config.yaml
init_std_router: 0.0212
optimizer: "adamw"
dataset: "wikipedia_en"
Below are experts of layer 3 (counted from 0) of a mixture-of-experts language model. Rows are named router (the router's row for the expert), gate (a neuron's input weights, with its number), up (a neuron's input weights, with its number) and show model dimensions 528-575. Each number is 128 + 32 x the weight over its row's rms, rounded and kept within 0 to 255.
After each expert's rows: a language model's description of what the expert responds to. This comes from a sample of Wikipedia text that the model never trained on.

# expert 24
router [111 139 190 176 142 147 155  50 166  90 139 161 109 134  96 181 146 119 118 120  67 123 200 197 104  67 141 145  99 126 108 148 130  55 190 116 109 154 146 223 192 191 148 160 108 169 110 177]
gate0 [151 120 144 123 100 118 179  77 110  86 110 113  97 132  43 102 146 162 149  43 117 140 193 184 153 126 128 105 107 127 165 193  57 103 252 150 123  85 171 114 126 110 107 168 109 129 123  61]
up0 [123  53  46 141  81  91 118 115 139 100  75 113  76 177 145  66 205  95 133  71 154 136 203 123 148 164 151  86  99 138 153 152 104 139  98 135 135 127 167 147 169 133  76 165 150 112  83 191]
gate1 [134 139 118 138 111 179 112  20 174 133 130 145 128  84 126 133 181 129  91 111  77 109 117 142  78 141  89  96 120 149 101 162 100 106 169 170 124 120  78 140 134  66 125 152 134 128  84 168]
up1 [141 164 125 170 136 149 113 108 144 144 142 157 155 122  93  74 173 115  97 119  85 106 137 141  91 100  74 138 128 161 130  78  92 141 184  80 121 156 107 147  65  97 164 161 112 109 109 134]
gate2 [111 105 147 104 108 111  93 138 173 103  86 177 100 118 140 174 125 153 119 139 127 127 107  80  71 130 168 142 135  54  98 146 152 109 145 135  63 113 102 124 101 130  95 139 113 109 140 125]
up2 [157 135 136  73 130 127 169 149  92 108 120  53 164 134 166 152  91 102 110 137 182 155 126 122  68 104 156 103 128 164 108 115  99 145  91  73 137 187 113 135 114  89 115 168  95 112 134 141]
gate3 [106 134 122 124 182  95 160 124  86 156 141 123 159 157 104 179 162 139 130  91 154 120  91 156 112 143 118 116 180 144 138 121 135 110 177 127  93 119 114 135 152  92 128  89 114 125 161  90]
up3 [ 85  52 128 133 121 176 124  99 158  81 114 197 162 184 111 143  83 199 110 138 105 165 142  98 133 139 113 122 174 111 132 135 134 120 143  87 120 133 174  63 171  91 122 161 108 142  76 167]
gate4 [ 96 103 134  68 196 133 125  78 172 113  32 183 189 125 131  54 152 171 149  79 128  61 128  77 155 159 143 160 176  97 123 125 144 112 157 132 100 145 130  76 125 121 121  83 114 149 110 114]
up4 [111 124 120 101 121 151 123 125  80  91 123 108  46  91  91  97 197  93 122 155 121 146 133  91 123 177 136 170 136 137 102 149 146 131 152 112 130 200  91  79 115 174 112 165 148  84 114 154]
What it handles: Word pieces and accented letters inside foreign proper names, mostly French, Spanish, Slavic: é, š, ić, Lexus, Hélène.

# expert 60
router [130 137 178 183 112 166 159 182 127  93 132  92 164 101  90 131 115 106 139 141 142 180 141 103 140 129 119  93 133 115 131 116 122 104  95 124  90  96 175 137 104 123 101 109 144 140  77 131]
gate0 [115  82 138 123 105 134 125 102 131 105 113 110 138 121 131  86  77 136 146 128 130 128 131 122 100 170 121 121  75  88 113 159 144 173 102 130  99 124 129 110 135 128 176 122  73 114  85 140]
up0 [108 130 140  53 143  98 149  72 169 135 159 131 145  62 116 116  91 118 111 154 118 123 111 122  96 115 132 123 135  62  92  85 179  98  74  66 116 152 108 191 169 197 153 108 160 106 115 141]
gate1 [ 89 118 124 142 118 127 126  80 158 174 130 146 118 127  99 151 108 116  79  77 169 176 154  51 153 149 160  99 149 162  87  82 115 169 122 112 178 122 161  79 152 161 159 114 115 179 151 167]
up1 [143 176 125 128 120  86 137 110 148 202 124 111  94  31 125 155 136 109 152 161  54  99  98  76 151 154 133 155 130 141 166  56 129 142  79 100 137 126 129 132 176  70 139 109 172 117 120  84]
gate2 [152 164 105 147  55 156 134  95 148 100 124 218  90 166 170 115 117  94 180 126  99 174 193 134 120 165 160 111  94 104 146 170 148 202 161 152 176 115 133 177 174  82  84 101 151 122 102  89]
up2 [ 56 145 126 112 167 140 136  86 108 132 160 134 108  90 109 134 109  88 101 118 137 126 122 115 137 113 124 132  49 156 168 132  80  89 182 165 121  99 133 116  90 166 160 117 103 206 134 131]
gate3 [126 128 167 119 109 158 120 126  72 153 132 140  71 112  58 163 157  94 134 120 103 138 114 127 148 156 113  90 170 164 168 132 142 112 108 133 144  66 100  81 147 105 115 152 180 112 103 178]
up3 [125 121 173 110  97 106 149 145  69  79 166 114 157 122  74 186 193 146 114 101  35 123  94 135 143 110 116 146 122 167 102 104 139 136 135 128 148 157 114 141 129 148  68 139 142 119 166 109]
gate4 [ 89 130 111 103 114 129 125 101 152 134 139 107 129 124  93 145 104 147 111 139 104  75 122 134 152 130 158 125 162 101 108 186 134 140 135 168 105 108 104 134  90 214 151 117 130 155  78 145]
up4 [128 116 131 100  98 161 123 130 157 135 149 119 162 121  98 146 149 154  98  94 178  94 161  78 151 164 115 156 101 128 178 132 120 130  91 167 153 176 140 117  96 161 149  96  83 124 128 139]
What it handles: Inner and final word pieces of scientific, species, and South Asian names like -ya, -uka, -pur, Khan, plus of after memory.

# expert 21
router [ 49 172 163 124 124 147 105 191 115 119 154  91 124  77 126 131  99  78 141 102 124 129 145 113 167 119 133 150 110 126  82 116 131  31 143 158 151 175 115 122 143 132 118 179 119 121 120  79]
gate0 [114 115 199  66 126 135  93 121  98  96 111 108 130 125 146  73 126 119 130 175 158 125 136 127 101 136  87 120 114 107 125 126 161 108 163  80 120 139 147  84 148  93 159 138 119 132 110  69]
up0 [130  93 106 120 148 134 130 143  94 148 120  87 165 163  50 202  88 112 101 110 124  83 123 110 141 148  94 124 112 148 107 122 161  65 121 134 128 111 115 143 108 138 136 147 111  70 166 111]
gate1 [113  73 132 109  77 170 192 124 108 143 102 134 125 173 202 102 139 155 123 155 124 102 170 111 129 130 189 103 187  96 157  94 181 147  58 138 169  72 182 167 107 161  94  93 140 139  94 155]
up1 [155 129  65 161 153  69 156 117 103 107 140 148 135 120 111  61 160  78 148 134 167 110 130 155  83  72  80 116  94  85 155 162 102 118 150 124 106 105 131 123 129 140 130 112 135 124 166 134]
gate2 [146 157 155 109 119 143 139 132 132 168 103 111 111 151 125 162 117 173 124 157 149  96 145 142 122 164 183 125  66 117 116  42 217 113 180  81 138  35 153 119 139 150 130 170 165 172 119 141]
up2 [121 141 120  87  85 192  94 126 131 174  56  66 149 167 137 105 113 145 161  87 106 142 129 127 115 151  98  89 129 163 142 106 157 122 189 166 130 103 109 110 184 120 100 108 101  67  84  84]
gate3 [141 127  94 156 174 127 119 131 172 136 108 141 101 206 134 160 116 125  88  76 108  88 135 145  82 209 104  81  92 218 139 153  75 167 215  91 100 120 123 191 160 101 132  63 136  78 110 107]
up3 [188 152 118  96 181  98 110 153  46 154 128 101 107  85  97  96 124 140  69 113 181 147 129 171  83 171  80 166 124 150 162 128 161 125  92 183 148  71 119 169 149 106 178 161 101 144 106 121]
gate4 [101 159 129  66 103 153 129  93 174 169 129 120 128 141 116 107 101 109 172  49 210  77  74 140  82 103 158 143 101 161 154  71 123 188 142 148 106 129 106 132  91 158 139 142 156 133 194  85]
up4 [139  85  75 104  98 189 118 191  94 145 129 102 152 140 161 132 140 158 138 114 133 102 139 144 145  70  95 155  79 123 167 116 153 129 162 100 141 139 114 115  98  68 172 144 159 161 110  56]
What it handles: First piece or initial of foreign personal and club names in lists and tables (Ku, Mar, R, More), plus the article a.

# expert 62
router [101 182 162  97 139 181  86 149 103 147 155 130  84 108 166 124 187 117  92 130 188 170 115 101 160  57 173 144 174 143 111 142 106  89 148 167 106 131 106 118 101  59 155 195 139  99 113 150]
gate0 [151 186  61 105  90 116 101 120 129 130 147 137 117 126 142 124 121 229 155 102 115 126 110 110 147  88 114 136 119 139 178 125 139 126 114 150 123 115  96 135  93 165 127 105 148 168 132 138]
up0 [122 153 116  84  77 137 126 137 167  97 141 109 158 128 115  60 159 141  92 101  84 131 147 157 134 106 146 117 154 129 133 144 104 153 100 109 157 166 150 160 149 170 128  81 134 155 123 159]
gate1 [134 144  95 120 154 122 168 143 115 150 139 185 128  59 126 126 149 185 132  96 113 130 100 142 181  67 152 142 137 131 107 175  65  98 139 140 123 159 123 148 126 126 140 104 108 132  97  78]
up1 [147 166 100 139 187 170 129 156 145 120 158 142 116 145 110 125  63 115 213 162  88 142 140  93 154 183 132 134 173 115 132 172 157  65 124 163 167 136 105 148 136 103 151 186 189 117  85 127]
gate2 [ 86 165 128 126 177 121 118 149 203 171 175 150 108 132 198  81 121  49 146 175 139 142 132 108 150 130 100 127 136  94 134 138 168 138 181 135 148 146 151 113 145 135 101 152 143 131 134 100]
up2 [145 109 166 161 125 193 142 135  51 104 200 112 129 103 136 126 132 104 177 137 147 135 201  89 166 111 122 134 125 143 133  44 166 106 125 117 206 145 170 121 102 121  87 175 153  99 133 127]
gate3 [156 123  30 165 112 101 148 125 159  64 123 168 202 138 182 114 127 137 110 102 124 146 108  85 121 133 133 159 113 152 109 162 173  95 111 138  99 127 127 163 164  11 142 158 102 105 116  75]
up3 [142 179 133 149  73 124 132 137 171 179 107 130 185 124 110 133 132 134 122 133 149 137 172  98 140 151 101 141 158  93  84  94 113 148 121  92 116 115  99 137 138 174 133 124 169 144  90  80]
gate4 [127 184 140 109 139 158 114 156  42 109 114 118 118 107 195 163 113 154  77 161 164 168 151 118 123 147 140 101 211  87 150 133 162 131 175 149 185 149 163 138 143 173 171 193 162 120  67 194]
up4 [143 108 103 145 162 167 167 105 114 132  82 140 144  76 118  73 143 160 129 123 136 140 149  89 125  76 133 127 145 131 128 157 198 139 185 178 140 137 141 102  94 146 154 135 174  96 130 133]
What it handles: First pieces of capitalized words, especially in song, album and proper-name titles, like Ne in Netherlands, Do, Tur in Turtles, Pl in Placid.

# expert 25
router [ 54 169 162 106 128 150 140 130 118 118 161 139 165 129 147  86 122 123 138 192 108  70  94 131 116 189 153  57 149  70 112 129 175 179 129 119 131 143 117 147 137 186 149  91 107  96 117 129]
gate0 [133  64 110  77  99 128 122  75 161 111 173 151 151 136 121 156 177 125 122 145 110 100 135 161 129 133 187 109  71 166 120  12 109  90 153 127 126 109 156 158 142 122  99 184 155 113 173 101]
up0 [113  86 135 166 177 125  98  68 127 118  93 157  68 111 131 110 139 155 142 167 189 103  42 186 106  85 145 101 115 103  99 126 106 135 197 131 132  89 195 152  89 127 143 153  93 152  82  96]
gate1 [151  90 136  97 168 129 194 139 167 128 165 115 131  70 166 113  79 175 114 163 123 154 108 139 125 149 158 116 119 132 142 163 167 159 149 120 131 162 145 125 163 134 111 193 110 135 130 104]
up1 [135 153 152 124  69 125  96 169 206 176  94 115 155 128  79 128 161 141  91 177  99 125 169 147 173 108 141 119 133 156 168 149 155 150 140 175 165 130  89 140 155 114 200 102 143 145 127 171]
gate2 [181 136 133 100 134 145 153 153 108 106 162  81 136 176 143 106 141 121  71 189 103 107 106  83 143 124  93 133 169 169 136 125 137 156 133 139  99 107 148 138 134 113 133 118 148 149  66  83]
up2 [151 121 146 107 136 159 159 153 107 108 125  95 135 150 127  59 172 157 117 188 117 100 133 105  97 119 105 112 149 153  70  90 146 159 130 130 110 106 121 104 152 117 165 138 171 135 134  98]
gate3 [132 153 102  75 147 124 123 127 120 133 100 165 129 134  86 135 203 123  63 173 132 102  97  91 140 163 121 122 120  97  98 126 148 163 113  64 122  99 143 124 134 150 163 125 153 107 140 176]
up3 [141 140 192 112 175 117 147  80 134  61 135 120 179 160  84 160 174 157 139 100 111 175 136 127 155  96 122 111 104 175 110 163  99 105 115 110 146 115  89  95 137 152 136 138 155 140 156 102]
gate4 [126 188 132 139  90 133 124 121 123 164 159 126 146 108  99 164  84 146 132 167 160  93 195  79 130 134 143  93 123 157 153 136 176 100 166 144 169 179 171  84 158 121 144 105  85  91 135 167]
up4 [160  83 131  92 121 138 179 179 118  85 107 113 123 102 132  98 131  64 153  69 172 105  97 186 135 137 110 139 159 103 154 128  76  78 111  80 112  80  84 176 188 137 143 125 107  94 108  43]
What it handles: Mid-word syllables in foreign proper names and non-Latin scripts, e.g. Tejasswi, Halicarnassus, Massarelli, Hebrew and Chinese name pieces.

# expert 22
router [ 82  68 116  92 172 180 145 158 123 126 126 168 145 135 125 100 105  80 149 191 119 145 156 153 134 135 114 130 133 134 143 102 157  98 142 214  98 164  32  63 124 143 139 138 153 133  86 149]
gate0 [128 127 106 111 111 164 158  81 240 107 116 131  94 117 140  85 141  90 162 124 141 113 130 178 136 152  69  97  51  81 184 110  96 160 173 173  86 102 166 152 130 182 148 155 143  92 167 113]
up0 [115  75 142 115 131 182 159 186  85 149 131 134 189 170 125 115 128 155 132 140 128 110 107 133 138  92 194 169  80 128 134 163  94  69 139  82 122 138  46 131 185 108 162 105 108 110 190 124]
gate1 [129 109 153 107 140 106 163  75 150 116 127 103 114 121 135 177 153 127 104 151 137 127 109 134  74 164 103 129 117 114 211 118  78 139 152 139 133 151 101 101  97  79  68 122 146 163  97 108]
up1 [ 82  87 182  56 167 151 137 106 130  44  89 127 160 101 125  74 121 143 110 136 150 120 114 107  66 129  72  84 130  83  86 153  91 126  59 146 143 153  79 103 141 109 110 126 120 197 117 100]
gate2 [163 133 180  90 117  92 141 105 212 112 124 164  84 131 109 191 104  87 138 116 117  62 183 113  57 148 133 152 152 107  77 172 127 133 172 122 141 138 134 175 133 177 115  86 110 128 126 163]
up2 [132 155 170  98 144 102 135 144 176 172 135 130 118 163  70 141  97  98 133 171 134 134 112 116 148  90 185 201 139 159 156  82 240 143  98 143 148 118 114 134 114 147 158 113  78 119 103 151]
gate3 [182 141 113 151 141 110 155 145 111 112 141 106 181 144 104 123 130 130  92 100  97 150 165 123 131 130 152 105  85 131 210 154 130 119 103 128 214 117 123  86 160  91 139 108  87 157  90 165]
up3 [ 86  98 151  65 150 149 123 197  87  26 123 144 122  83 139 156  62  87 138 164 122 124 143 128 194 126 177  60 131 132 122 184 149  74 161 184 122 111 169 117 125 162  99 114 116 133  78 151]
gate4 [ 98 122  82 133 133  91 145 134 152 197 130 168 136 134 135 121  92 130 143 119 160  78 204  91  99 201 108 172 157 160 146 128 154 148 158 125  76 106 158 112 167 100  73 136 135 122 103 169]
up4 [ 88 153  78 115 161 111  81  94  83 158 172 180 154 113 111  85 104  58 143 141 142 137 102  99 178  61 143  99 146 153 129 107 171 144  12 136 110 108 119  82  88 108 123 104 100 196 116 158]
What it handles: Given names and name pieces of people in lists, tables and credits, such as John, James, Steve, Allen.